config.yaml
d_expert: 64
d_shared_expert: 0
activation: "geglu"
router_score: "softmax"
normalize_top_k: true
balance_bias: false
init_std_router: 0.0396
lr_router: 0.00207
vocab_size: 16384
norm_eps: 1e-06
tie_embeddings: "early"
grad_clip: 1.0
steps: 6082
dataset: "wikipedia_en"
Below are experts of layer 4 (counted from 0) of a mixture-of-experts language model. Rows are named router (the router's row for the expert), gate (a neuron's input weights, with its number), up (a neuron's input weights, with its number) and show model dimensions 0-95. Each number is 128 + 24 x the weight over its row's rms, rounded and kept within 0 to 255.
After each expert's rows: a language model's description of what the expert responds to; "comes after" lists some tokens at least twice as common just before its tokens as in all text. This comes from a sample of Wikipedia text that the model never trained on. Tokens count by the router's weight.

# expert 32
router [138 137 132 104 127 161 128 171 142 129 138 149 119 140 152 119 120 122 151  79  73 147 128 163 147  86  78  74 151 128 131 172 137 160 129 117 120 175  91 171 155 128 148 138 169 148 108 121 131 124 139 102 139 137 137 127 148 178 159 115 127 118 143  97 131  97  94 138 138 130 139 148 122 112 135 114 115 182 123  99 173 103 130 155 129 132  87 118 128  89 132 100 142 118 115 127]
gate0 [122 125 119 167 129  94 137  77 115 127 166 123 113 137 166 150 114 128 107 143 120 120 118 134 112 132 107 134 111 143  96 133 171 130 147 131  95 119 146 140  98 131 137  80 132 156 133 127 138 142 158 144 101 113 112 160 186 145 142 138 140 142 134 118  37 126 102 124 153 166 118 142 121 133  97 135  94 109 114 183 112 137 134 120 106 131 129  95 158  89 143  73  97 109 129 144]
up0 [128 120 140 137 114 104 159  58 102 141 129 143 147 143 163 131 119 104 121 131 133 123 126  82 126 128 122 134 144 144  91 173 164 104 149 128  73 127 166 158  99 159 154  99 141 170 120  98 137 139 158 135 116 118 126 156 137 150 156 138 155 164 131 112  96 135 116 112 125 170 117 128 116 134  73 147 104 118 105 145 107 155  99 135  98 113 135  79 141  89 149  91 109 102 130 119]
gate1 [129 168 111 134 158 102 137 159 175 110 135 161 127 113 168 118 115  91 175 106 139 101 116  92 117 117 132 139 152 129  97 145 106 136 135 104 153 134 108 136 122 123 138 106 146  95 157 108 143 155 119 114 130 155 137 136 120  98 112 142 113 146  82 125 160 113 164  97 124 166  84 151 118 157 123 132 133  66 125 133 139 154 138 110 143 198 154 121 177 136 103 143 152 150  99 140]
up1 [ 93 143 140 135 121 104  99 115 109 136 185 131  96 126 135 140 117 143 112 158 126 138 113 121 134 137 150 114 101 115 177  87 147 122 152 170 163 130  93  85 128 112  95 117  84  89 172  96  87 136 142 160 114  96 115 129 168 123 122 155 103 123 155 160 116 149  91 135 120  97 144 128 140 101 169 132  82 164 137 125 118 117 111 139  91 117 113 143 106 116 140 119  92 164 132 125]
gate2 [131 173 130 142 109 113 140  92 132  69 161 165 127 121 158 129  83 115 175 119 104 116 144 116 104 132 144 170 113 141 135 147 141 110 120 116 145 108 107  61  95 126 148 118 109 103 143 101 139 168 107 126 115 128  80 134 140 144 115 123 106 140  96 155  92 139 127 132 145 162  81 110 126  86 105 150 149 104 150 139 145 108 111 134 123 155 143  79  83 139 106 125 129 125 102 118]
up2 [108  85  98 153 168 124 123 124 144 129 117 130 108 144 111 123 157 109 129 147 165  94 123  87 133 147 120 139 143 138 106  84  88 129 145 102 117  88 131 111 108 118 100 106 138 100 129 120 107  99 157 160 138 116 113 113 152 103  69 135 166 101 122 146 142 168 161 140 108 142 141 172 139 138  88 127 115  96 165 129  79 157 139 134 125 121 151 110 137 149 141 189 102 149 118 158]
gate3 [122 113 165 161 138 108 162 113 141  99 187 132 169 122 131 137  71 141 147 117 117 133 104 124 141 101 124 128 123 111 110 183 127 129 168 138  97 117 126 131 138 165 163 124 141 178 159 163 112 115 134 127 118 128 136 147 156 146 129 127 160 133 152 130 128 141 121 153 137 184 158 162 141  70  95 157  98 115 129 113 101 136 105 159  92 138 126 124 162 128 151 109 113 112 164 152]
up3 [140 136 162  53 144 123 124 179 154 142  77 110 123 163  74 126 133 146 152 136 119 131 133 150 128 114 132 116  98 115 184 103 132 132 143 109 146 117  95 136 118 133 102 121 143 111 131 153  83  87 112 127  85 144 161 105  60 129 119 120 134 132 131 106 154 142 123 145  94 102 159 123 107 129 155 129 126 129 112 117 128  99 106 169 133 119 127 134 119 109 128 184 143 136 123 157]
It responds to: Table cell contents
comes after: " |", " by", "-", ";", "|", ":"

# expert 45
router [ 73 160 145 164  99 134 197 143 125 124 131 158 134 169 144  89 118 129  98 156 122 146 122 143 154 144 124 149 144 133 137 118 148 127 127 132 131 103 151 124 139 156 136 134  92 129 127 112 113 120 160 160 156 148 140 146 137 141  63 183 112  74 142 114 152  86 124 128 129 155  90 122 136 146 137 107 148 141 148 127 148 133  89 120 132 151 124 125 116 105 138  91 169 175 101 115]
gate2 [100 157  87 144 109  91 127 133 119 136 112 175 152 109 147 135 177 162 122  94 139 118 139 144 141 113 118 152 146  83 131 146 143  98 143 113 152 114 144 146 140 149 132 149 103  70 119  92 147 144 133 154 102 129 117 155 125 118 100 141 141 149 116 111 102 183 154 136 146 187 164  93 122  75 135 108 119 129 142 112 133 100 122 166 125 114 113 116  76 120 155 133 127 101 134 101]
up2 [ 96 144  98 182 127  98 141 148 142 133 108 197 158 141 166 132 124 150 126 123 154 127 139 131 136 130 104 146 122  83 108 165 126 126 146 117 167  84 139 107 139 114 152 154  94 105 124  92 173 123 118 152 123 134 130 137 101 112 112 148 155 182 136  89 119 141 141 130 115 156 133 102 137 125 156 127 144 133 106 109 156  82  88 145 128 118  98 148  81 116 179 122 113 125 132 146]
gate3 [128 122 122 171 159 102 101 142 129 134 122 139  88 103 101  91 110 136 129 118 118 107  92 120  99 136 117 147  89 136 107 160 139 108 173 135 143 166 155 145  83 125 117 114 141 121 127 126 120 113 147  97 107  75 117 136 105 129  89 161 108  81 113 177 137 101  83 153 162 126 117 138 158 155 141 130 118 154 137 140 105 144 116 105 148 119 116 114  98  89 190 132 148 124 163 142]
up3 [144 103 147  94 101 122 132 121 144 115 156 127 136 122 139 166 111 112 167 137 153 111 180 115  98 120  56 117 103 117 134 117 120 100 120 115 188 135 127 121 132 161 113  91 124 153 164 106 149 121 105 133 137 115 156 112 144 176 161 143 134 138 149 101 129 106  90  71 115 157 124 132 149  97 112  99 154 137  82 149 163 150 165 130 125 118 113 146 118 116 108 156 139 113 126 159]
gate4 [104 114 126 137 150 115 136  99  94 140  92 119 157 133 111 123 162 134  92 135 173 136 151  74 180 117 153 111 102  99  72 150 145  99  95 120 150 118 119  89 107 116  86 102 121 107 141 112 135 127 125 171 133 170 116 118 180 122 147 132 157 128  83 106 119 100 141 132 142 146 127 142 108 127 123 103 122 179 128 145 129 149 123 108 142 109  88 131 119  97 158  89 143 108 136 107]
up4 [124 144 112 193 106 140 151  73 109 120 133 188 111 142  83 153 148 129 155 130 119 140 151 112 171 159 125 104 130 114 132  94 148  79 110 127 135 101 128 166 133 131 126 145 155 102  94 116 119 149 106 100 145 133 161 159 155 110 113 133 148 159 100 153 109 155 103 159 129 133 139 118 170  65 112 110 152 122 118  96 113 121 127 134 139 158 106 112 111 113 122 149 155 151 123 111]
gate5 [126 122 152 139 115 136 153 131 134 134 122 155 161 104 106 143 132 111  96 113 133 135 124 177 145 168 161 108 130 134 120 143 187 129 161 127  98  74 133 102 186 137  71 123 115 138 120 141 124 129 131 130 123 189 110 146 139 130 139 142 136 128 154 150 112 127 144 136 118 162 129 165 101 130 130 157 120 150 121  72 104  92  93 163 103 148  95 106 122 140 181 100 119 158 123 127]
up5 [111 121 112 123 129 107 128 117 134 125 153 109 103 101 137 146 121 122 142 131 100 164 198 110 104  96 122 169 132  51 129 142 128 158 105 151 127 170 162 106 133 109  83 106 110 161 163 119  88 134 139 143 118 115 144 150 176 156 149 165  89 128 142 136 137 147  79 132  97 113 145 139 154 154 146 111 108 121 106 128 106 164 125 127 127 128 156 134  96 156 114 127 113 139 123 164]
It responds to: Capitalized place-name starts
comes after: " of", " the", " in", " at", " and", " from"

# expert 31
router [121  99 133 157 149 142 106 182  88 116 144  83 125 135 105 158 153 158 126 104 136 137 117 113 116 140 100 134 122 163 121 125 128  90 129 175  93 135 161  97 166  91 111 155 164 115 178 121 143 115 115  83 161 134 118 113 124 126 103 114 141  77 135  96 130 120 146 120 155 154 172 190 140 127 121 157 122 131 104 146 128 131 176 123 132 129 151 166 126 129 130 116 138 138 145 104]
gate8 [131 118 129 118 156  95 126 102 124 116 153 131 126  75 152 121 150  92 125 146 147 117 124 109 140 105 119 176 110  90 134 118 103 136  73 113 111 128  82 131 109 116 162 125  91 112 135 141 119 133 102 125 128  97 107 154 138 145 116 112 132 107 166 115 113 166 122 135 143 159 114 124 136  64  90 153 103  89  73 104 114 138 165 133 149 156 144 158 165 101  82 113 150 125 147 145]
up8 [164 166 111 117 155  71 118 165 107 134 125 115 152 186 118 113 118 146 124  95 147 130 131 100 123 141 152 123 122 141 129  98 122 117 134 142 139 132 115 107 112 124 145 131 155 118 105  96 140 141 122 112 117 103 199 107 133 138 123 144 121 147  98 156 115 119  97 122 116 120 110 156 136 154 107 106 146 150 181 146  70 152 119 107 102 125 116 110 135  48  94 144 102  92 111 127]
gate9 [ 88 101  94 133  90 123 112 135 121 137 128 130  84  95 127 115 119 130 140  98 159 122 151 173 144 128 109 169 151  99 153 154 126  86 128 118  99 124 109 128 157 141 155 101 152 103 165 129 127 135 163 147 129  83  54 124 142 148 160 114 115 117 134 162 115 173 147 131 157 149 121 135 137 139 126 113 129 148  92 120 116 141 149 148 144 149  99 130 108 138 172 102  91 149 161  88]
up9 [149 146 183 113 125 135 163 145 136 143 142 109 140 179 122  56 122 126 171 107 138 136  92  77 138 149 157 104 125 149 110  99  89 174 149 118 125 129 150 107  97 100 140 137 120 165  99 121 122 114 119 113 125 139 136 145 106  95 113 171 128 142 129 112 115 160 105 141 118 117 106 122  80 157 117 170  91 133 162 114 130  92 103 127 129 133  91 109 123 122 107 149 138 110 105 146]
gate10 [111 121 127 136 109 116 101 117 146 108 105 133 150 137  91 122 122 136 141 102  98 165 117 125 138 111  96 164  97 132  85 105 156 152 136 101 109 130 101  82 136 136 108 120 103 109 131  91 108 124 132  93 155 117 112 126 144 126 110  98 107 137 142 136 112 132 140  72 137 123  80 138 153 143 128  49 124 102 143 125 131 126 141 152 133 141 118 137 219 140 102 103  99 155 154 107]
up10 [ 63 134 118 130 138 112 133 121 115  77 130 117 104 138 141  85 140 110 128  97 118 144  97 111 144 188 107 202 168 106 103 132 122 106  87 118 138 118 109 137 123 130  87 112 109 127 126 134 165 145 115 114 164 109 135 134 110 143 139 129 109 127 113 149 110 104 156 136 126 138 139 125  79 113 138 136 109 152  83  80 129 151 174 131 145 121  89 136 158 158 124 131  96 102 130 106]
gate11 [102 121  84 163 162 114 113 150 109 121 142 118 124 125 115 121 166 151 119 145 113 119 106 166  65  94 108 130 122 137 101 111 169 139 131 108 125 134 100 122 165 121 111  75 123 138 130 125 140 156 133 132 124 114  62 132 116 137 102 158 138 106 122 169 116 132 167 141 143 134 126 145 130 117  77 147 161 136 158 169 125 105 133 202 101  92 125 137 147 155 128  94 127 120 137 112]
up11 [189 120 148 124 124 135 109 119 104 143 134 129 107 132 104 140 100 134 146 133 125 131 157 116 171 115 146  93  97 127 135 162 126 100 129 194 137 142 151 131 123 137 139 158 118  69 151  96  60 147  84 132 117 106 165 147 102 126 160 154 133 126 125 116 130 107  89 139 109 149  95 153 152 129 134  99 117  83 108 107  85 130 123 119 132 140 155 118  97  88 135 146 160 104 122 125]
It responds to: Infobox line breaks
comes after: "\n", ")", ";", " also==", " /", "°E"

# expert 20
router [153  93 120 131 119  94 170 152 131 134 139 125 118  94 144 138 168 147 129 125 133 155 134 114 138 132 104 111 101 132 149 101 141 115 115 140 136 148  99 117 173  70 134 129 169 148 119 159 151 105 149 123 151 125 131  73 153 136 149 115 193 176 166 141 132 136 155 140 161 156 139 139 142 152 101 147 127 126  86 153 148 110 137  85 128 166 140 102  98 139 161 113 130 104 151  92]
gate3 [148 166 149 142 118 125 133 141 108 126  72 142 146 147 187 131 138 129 121  94 148  89  61 147  98 162 168 122 155  99 136 131  96 147 107 125 138 111 127 125 117 131 146 142  92 151 138 123 142 105 179 124 112 128 149 137 119 133 138 116 137 139 141 157 149 173 112 144 136 104 148  93  84 161 115 155 116 151 112 124 104 126 118 178 118 143 169 121 153  89 130 125  93 167 137 147]
up3 [124 134  93 121 156 134 115 109 159 168 154 160  90 126 118 116 120 124 133 166 128 121 186 107 159 116 133 134 110 172 162 138 148  96 137 142 159 149 130 146 143 149 118 104 158 110  85 115 105 168 105 162 139 136 110 134 124 160 113 139  99 111  61 117 120 111 131 105  93 128 111 178 132 115 129  85 128 124 134 105 124 118  97 125 143 126  77 122 113 154 166  96 118 108  93 103]
gate4 [ 97 109 163 125 137 155 146 157 114  91 145 121 156  85 157 130  86 122 134 106 156 108 134 173 119 164 101 150 124 116 138 127 147 119 149  98  83 122 162 147 116 122 145  77 110 159 134 131  76 104 140 139  92 148 110 137 112 117 169 148 112 119 144 126 120 139 136 125 138 126 144 117 123 138 132 141 124  93 143 142 161 187  89 141 126 113 174  98 133  76 139  99  87 156 135 130]
up4 [ 92  76 128 116 111 156 139 145 120 106 150 103 141  69 142 114 112 155 139 107 164 132 103 147  76 125 119 112 123 134 129 118 141  99 131  88  94 150 146 159 117 105 156  94 125 132 146 147  82 104 153 145 118 166 124 117 128 124 155 139 152 126 152  78 135 131 172 148 139 131 140 102  93 142 117 159 125 147 137 136 150 194  76 130 119 122 159 128  90 108 125 109 106 111 141 121]
gate5 [128 131  82 154 116 116  99 144 130 173 155 150 122 117 107 128 152 134 121 138 135 123 122 162 112  51 120 134  92 146 130 119 134 110  86 127 110 126 129  98 136 142 126 107 142 109 138 135 167 155 140 132 109  99 150 108 115 118  84  88 159  97 105 135  82 169 134 132 126 112  76 143 144 149 128 178 167 143 147 136  91 155 158 143 108 105 141 101 108 169 107 101 147 119 125 151]
up5 [114 118 102 136 112 121  99 149 135 175 113 137 155  97 107 150 152 163 129 109 176 113 148 130 112  93 133 120  99 112 100 112 146 136 132 164  93 143 185 135 138 168 144 109 148 135  92 140 174 114 157  94 157  85 130 128 111  83 106  78 149 115 103 137 161 143 160 119 133 130 139 114 105 141 120 143 132 157 111 103 117 170 140 124 141 103 169  99 115 127 125 111 158 104 145 163]
gate6 [143 131 131 144  93 118 130 128 125 146 137 193 114 130 111 106 111 120 115 159 175 114 126 136 132  85 115  90 155 135 159 113 153  96 130 119 145  97 146 133  91 123 102 127 118  74  96 115 113 120 132 158 114 128 125 136 105 164 121 114 123 116 109 158 190 168  71 132 100 134 131 154 138 119 169 165 132 106 128  79 143 119 144 196 136 134 107 124 121 137 127 107 124 138 134 164]
up6 [138 150 142 108  97 157 144 112 106 141  86  74 121 129 116  99 174 110 124 105 110 104 113 140 103 171 112 118 173 147 128 145  93 144 139 127 130 136 134 146 114 134 151 164 119 181 158 106 145 139  94 179 144 144 110 135 133 141 174 134 139 146 114  72  87 116 168 107 175 128 132 140 163 127 101  94 168 124 109 135 114 108 155 125 158 137 136 127 131 124 115 159 109 132 102 114]
It responds to: List item markers
comes after: "\n", "-", "\n ", "|", ")", " (0)"

# expert 59
router [133 140  71  95 123 147 132 123 165 112 131 105 109 146 143 112 102  96 143 112 138 165 153 137 136  99 131 127 121 106 115 153 164 150 125 162 127 142 117 139 116 101 128  88 116 111 100 148 112 126 123 125  61 166 132 118 126 169 145 125 149 114  93 143  89 165 134 139  82 111 102 122 117 126 107 132 105 126 115 107  97 114 108 155  85 173  90 144 123 178  80 113 111 108 153 107]
gate0 [106 140 101 134 110 147 170 137 150 170 168 103 143  86 138 125 116 112 181 123  97 102 158 102 133 140 118 133  96 162 137 126 122 121 124 145 156 139 128  96 151 106 171 120 111 122 147  81 127 199 133 134  92 126 106  90 146 129 139  92  94 133 117 145 112 126 125 136 132 100 116 141 138 175 159  73 113 120 108 133 128 120 141  92 164 137 136 133 110  93 118 134 142 163 102 157]
up0 [105 137 142 135 149 160 117 123 132  92 127 135 100 121 144 149 144 115 109 126 127 144 108 150 106 136 152 124 105  89 135 140 129  95 152 109 142 127 126 182  54 133 122 136 149 113 127 164 120  85 134  97 145  95 121 137 140 133 135  92 178  93 116 112 120 166 148 148 125  69 124 118 108 106 118  97 148 161 108  89 123 123 145 133 140 115 129 105 118 181 139 128 154  84  86  82]
gate1 [158 131 157 173 121  93 135 118 168 112 113 129 108 156 103 138 109 155 126 106 119 113 194 131 142 109 110  74 161 127 133  89 144 132 144 122 145 131  75 111 156 128 107 148  78 129 130 164 128 178 110 138 152 103 101 115 169 146 146 174 139 148 130 109 118 143 160 154 109 102 144 104 147 138  86 131 115 122 112 117 172 164 141 150 136 103 111 132 120 130 129 149 104 156 106 130]
up1 [166 129 149 149 106 123 168 165 152 142 147 136  95 132 136 129  78 139 147 102 113 134 158 149 153 111 124  77 146 128 118 113 132 138 118 127 105 113  93 126 140 127 105 137 138 136  97 121  98 140 173 143 116 134 111  81 168 159 133 147 150 136 129 122 114 190 171 178 125 112 141  95 146 108 102 173  77 135 122 117 139 161 115 112 133  94 109 124 117 122 140 112  72 146 130 101]
gate2 [105 114 173 138 140 120 115  98  92 109 141 123 145  99 145  94 161 135 160 197 123 133 103 110 117 139 148 116 131 131 104 140 163 108 160 123 124 167 141 154 126 102 129 139 132 101 145 136 130 151 121 133 145 128 134 125 116 118 163 127 104 123 141  94 140 160 117 118 118 128 112 135 155  71 109 154 132 129 102 127 149  93 131  85 165 146 142 123  83 142 116 183 123  81 190  86]
up2 [100 136 152 150  99 133  94 124 133 112 161 126 129 146 139 106 182 193 131 143 137 127 134  81 136 158 146 119 145 139  65 137 141  89 162 127 103 161 148 124 165 125 134 125 157 118 148 127 136 123  98 150 117 104 129 111 109 138 127 151 100 112 126 103 139 162 136  99 124 142 124 112 160  94 103 158 113 112 105 127 113  53 134 162 127 154 126 121 104 152  99 141 152  96 165 112]
gate3 [122 127 100 135 135 136 164 132 171 135 163 150 112  82 108  80 137 147 139 145 136 127 143 131 126  75 100 129 131 148 152 107  93 179 170 114 183 120 155 115  99 114 144 129 124 135  91  92 114 134 108 178  69 143 143 137 172 114 112 128 105 156 106 111 117 163 146 126 122 116 150 145 117 165 104 149 120  90 144 112 116 110 118 150 124 141 102  93 114 153 149 101 136 129 108 132]
up3 [115 170 109 121 160 152  81 121 132 163 114 142  92 111 127  83 133 115 129 122 185 114 129 117 144 137 133  87 142 103 114 127 105 144 144 128 135 113 116 114 119 115 103 107 148  81  92  80 149 123 129 127  97 115 139  87 109 132 107 106 155 156 123 146  95 170 115 106  92 113 165 111 106 136 122 166 113  59 157 120 112  97 103 143 147 140 121 153 150 163 103 108 151 118 122 123]
It responds to: Sentence-initial subjects
comes after: ".", " that", "\n", "s.", " The", "The"

# expert 3
router [148 149 144  92 114 146 144 141 124 122 142 112  89 165  88 117 145 175 135 152 171 143 116 134 161 117  93 101 173 101 135 132 100 124 158 120 163 115 131 172 102 150 152 143 154 115  87 128 163  95  80 137 124 135 129 159  93 149 151 120 116 119 123 121 147 127 151 150 139  96 159 100 109 117 152 166 191 150 148 134 106 125 131 123 146  97 114 136  95 142 129 122 148  94 146 154]
gate1 [121 104 141 134 146 113  96  93 144  97 109 129 108 125 161 124 104  87 140 163 111 169  73 127 101 103 140 101 127 143 151 146 135 176 143 122 122 132 129 127 117  91 111 133 125 144  97 141 148 163 144 112 124 139 118 111 127  98 131 126 149 172 152 194 137 137 136 131 111 139 147 121 134 116 144  71 139  94 106 136  79  88 105 149  90 107  89 125 120 113 112 169 123 113 172 115]
up1 [144 149 127 109  99 104 159 171 139 144 133 163 160 104 156 153 141 117 108  89 124  97 143 167 141 158 166 137 140 141 109 134 130  84  92 101 135 129  85 123 119 120 146 168 150  96 166 145 156 111 132 118 108 123 148 107 162 128 139 123 122 126 125 116  82 163 106 130 118 157  95 135 109 128 136 140 101 166 142 153 162 117 171  94 146 141 138 119 162 111 199 133 121 130 109 151]
gate2 [123 116 152 130 121 156 103 115 105 131 116 146 102 143 123  74 128 103 144 160 117 109 104 138 146 179 131 109 141 163 108 106 105 129 144  85 142  57 135 126 142 140 119 137 115  86 122  82 129 149 150 120 126 143  51 153 123 119 119 158  97  97 120  88 130 162 120 114 165  66 116 109 130 112 135 150 117 125 145 103 144 126 137 157 126 111 139 132 121 132 151 117 135 134 177 100]
up2 [106 118 154 117 110 135 117 146 128 151  92 136 102 137 103  94 134 103 161 138 137 102 123 172 156 147 122 117 177 138 106  97 114 107 164 113 143  62 169 153 138 152 130 148 130  73 128  72  86 143 116 134 127 160  81 154 141 161 142 150  96  92 116 100 143 138 112  96 153 103 144 125 115 118 145 154 110 153 148 129 163 112 137 179 140 123 134 107 103 140 138 122 130 132 133 123]
gate3 [140 115 141 140 151 106 114 110 134  96 144 134 118  63 111  95 151 110 119 174 147 127 118 144 124  81 167 172  95 116 187 176 157 125  95 112 101 130 118 115 105 143 101 105 152  97 121 148 124 151 115 150 118 142 140  99 126  94  81  95 141 113 133 150 127 147 139 145 107 152 134 127 161  97 122 111 128  94 148 143 119 161 120 146 125 162 157 133 143 126 155 172  91 147 106 134]
up3 [109 151 135 159 102 117 131 122 122 114 148 136 125 159 141 132 100 150 157 103  72 140 134  94 111 149  97 113 125 156 114 101 141 155 154 182 155 115  95 103 168 116 150 134  89 112 133  96 133 127 160 124 117  85 108 139 106 130 142 175 104 140 118 150 106 117 106  54 117  91 104 128 153 165 137 108 111 116 111 164 148  91 140 114 117 129 124 109 152 109 119 150 128 113 142  83]
gate4 [139 135 158 102 109 126 105 116 103 127 108 179 152 133 189  78 160 123 146 132 110 126 117 136 138 113 145 117 147 136 164 142 146 190 133 121 135  87  91 132 101 127 159 121 172 140 111  93 100 132 136 117 122  87 130 134 147 130 127  63  97 116  75 114 102 121 121 123 150 116 110 119 131 117 131 101 104 148 122  88 108 127 126 155 128 154 100  73 120  88 122 142 116 130 143 114]
up4 [131 185 133  81  76 137 125 126 133  95 142 142 114 140 133 102 166 150 158 124  81 117 117 102 155 133 141 120 134 153 141 121 142 177 133 134 166 119  81 138 114 138 152 141 130 159 120  83 121 145 146 117 168  94 131 131 129 141 131  91 109 113 101 134 148 119 124 126 121  98  99 116 116 134 125  91 126 146 130  77 110 121 121 146 156 159  97 117 105  92 174 133 102 110 191 114]
It responds to: Perfect auxiliary, table blanks
comes after: " |", " He", " United", " who", " he", " It"

# expert 29
router [129 131 135  97 111 145 133  90 135  99  90  87 135 146 126 116 138 103 170  97 157 139 136  86 123 164 147 149 115 135  97 143 156 111 154 143 161 109 122 173  95 115 154 142 125 127 121  92 144 112 143 116 135 139  82 143 151 155 137 139 117 134 107 132 170 149  99  84 126 120 124 113 110 102 136 160 156 132 121 169 149 139 134 156  89 143  90 134  91 166 102 141  90 120 168  81]
gate0 [115 144 144 137 133 106 121 129 118 133 136 126 177 108 153 158 134 126 145 110 127 131 135 154 106 110 162 145 112 144 153 109 138 149 115 113 141  70 148  84 106 100  76 130 162 125 110 133 170 150 158 158  89 131 129 166 135 143 104 141 128 132 192 103 113 108 144 106 156 118 116 108 113 133 122 131 134  69 113 115  95 126 145 135 118 145 157  99 194 112 128 156 149 159  89 109]
up0 [105 113 115 129 127  92 140 136 108 134 137 150  97 171 118 134 115 134 119 150 117  97 111 127 115 105  86 139 143 160 114 164 100 121 101 144 125 150 133 142 149 156 132 118  91 101 187 145 109 141 104 119 112 108 129  89 102  98 136 123 156 112  85 180  96 115 119 189 112 159 126 146 174 127 115 111 117 174 157 172 135 121 137 145 161  89 117 157 128 159 122  98 113 112 122 150]
gate1 [118  93 184 126 121  67 144 147 119 144 147 169 101 145 155  97 148 159 168 152 138 114 147 113 107 135 144 110 154 121 133 139 151 143  96 111 124 111 132 112 152 118 144  79 147  85 111 134 139 116 127 166 135 106 133 110  85 111 119 121 104  97 101 130 150  95 119 132  86 109 109 116 126 125  79 115 106 150 101 103 169 129 112 132 119 161 172 115 116 101 143 100 141 173 125 100]
up1 [110 102 145 125 139 171 128 158  98 158 134 103 165  95 130 180 137 148 104 144 145  90 125 140 163 111 121 156 115 136 153 138 128 136 154 147 137 134 137 142 161 165 124 141 141 164 108 102 152 121 110  99 134 150  90 137 103 107 102 110 187 121 149 126 108 124 138 132 171 132 174 130 132 103 160 165 150 104 133 163 117 139 120  65 172 105 137 109 111 137 150 151 148 109 103 156]
gate2 [114  76 138 120 117 126 117 131  89 147 154 182 105 113 142 126 113 158 136 162 101  94 138 108 110  83 136 170  97 144 114 133 146  97 105 140 131  89 122 145 135 176 114  91 125 141 143 163 124 138 106 156 137 120 110 104 109 103 121 104  99  79 101  91 129 126 150 132 148 141 132 130 154 105 122 132 132 107  74 115 119  80 139  88 166 131 181 114 123 116 152 114 139 134 103 114]
up2 [118 168 106 138 146 121 130 120 151 142 117 139 138  94 180 117 137 132 142 165 168 155 151 152 143 133  87 136 168 137 180 151 128 169 140 124 119 179 130 109 163  91 140 132 135 123  96  98 114 110 149 132 153 111 153  95 123 182 142 128 103 125 139 197 109 141 120 105 114  87 123 132 128 178  93 110 120 116 143 148 165 178 127 134 126 128 134 132 129 137 116 127 140 152 147 151]
gate3 [135 135 127 109 116 121 105 104  61 117 105 160 138  94 133 157 134 150 152 124 107 125 129 125 131  97 125 184 150 128 112 120 109 107  91 122  90 116  99 106 112 121 139 129 168 178 110 133 130 163 117 114 118 132 131 158  96  71  91 117 132  98 154  91 149 105 133 142 137 127 121 154 133 118 125 152 134 147 156 134 165 150 131 196  85  76 155 118 124 149 119 106 128 149 132 129]
up3 [ 94 130 125 146 125 122 132 130 120 139 149 120 101 135 108  75 121 107 170 130 115 126 134 116 140 108 153 141 129 115 105 137 114 136 123 108 137  81 112 142 103 155 116 135  80 140 139 146 148 108 162 151 148  96 180 161 141 146 181 145  96 151 118 193 127 146 138 119 156 105 133 117 125 178 131 111 139 139 150 132  98  77 131 161  85 151 119 188 145 131 107 114 115 106 169 128]
It responds to: Article headers, openings
comes after: "\n", " =", " is", " a", "),", ","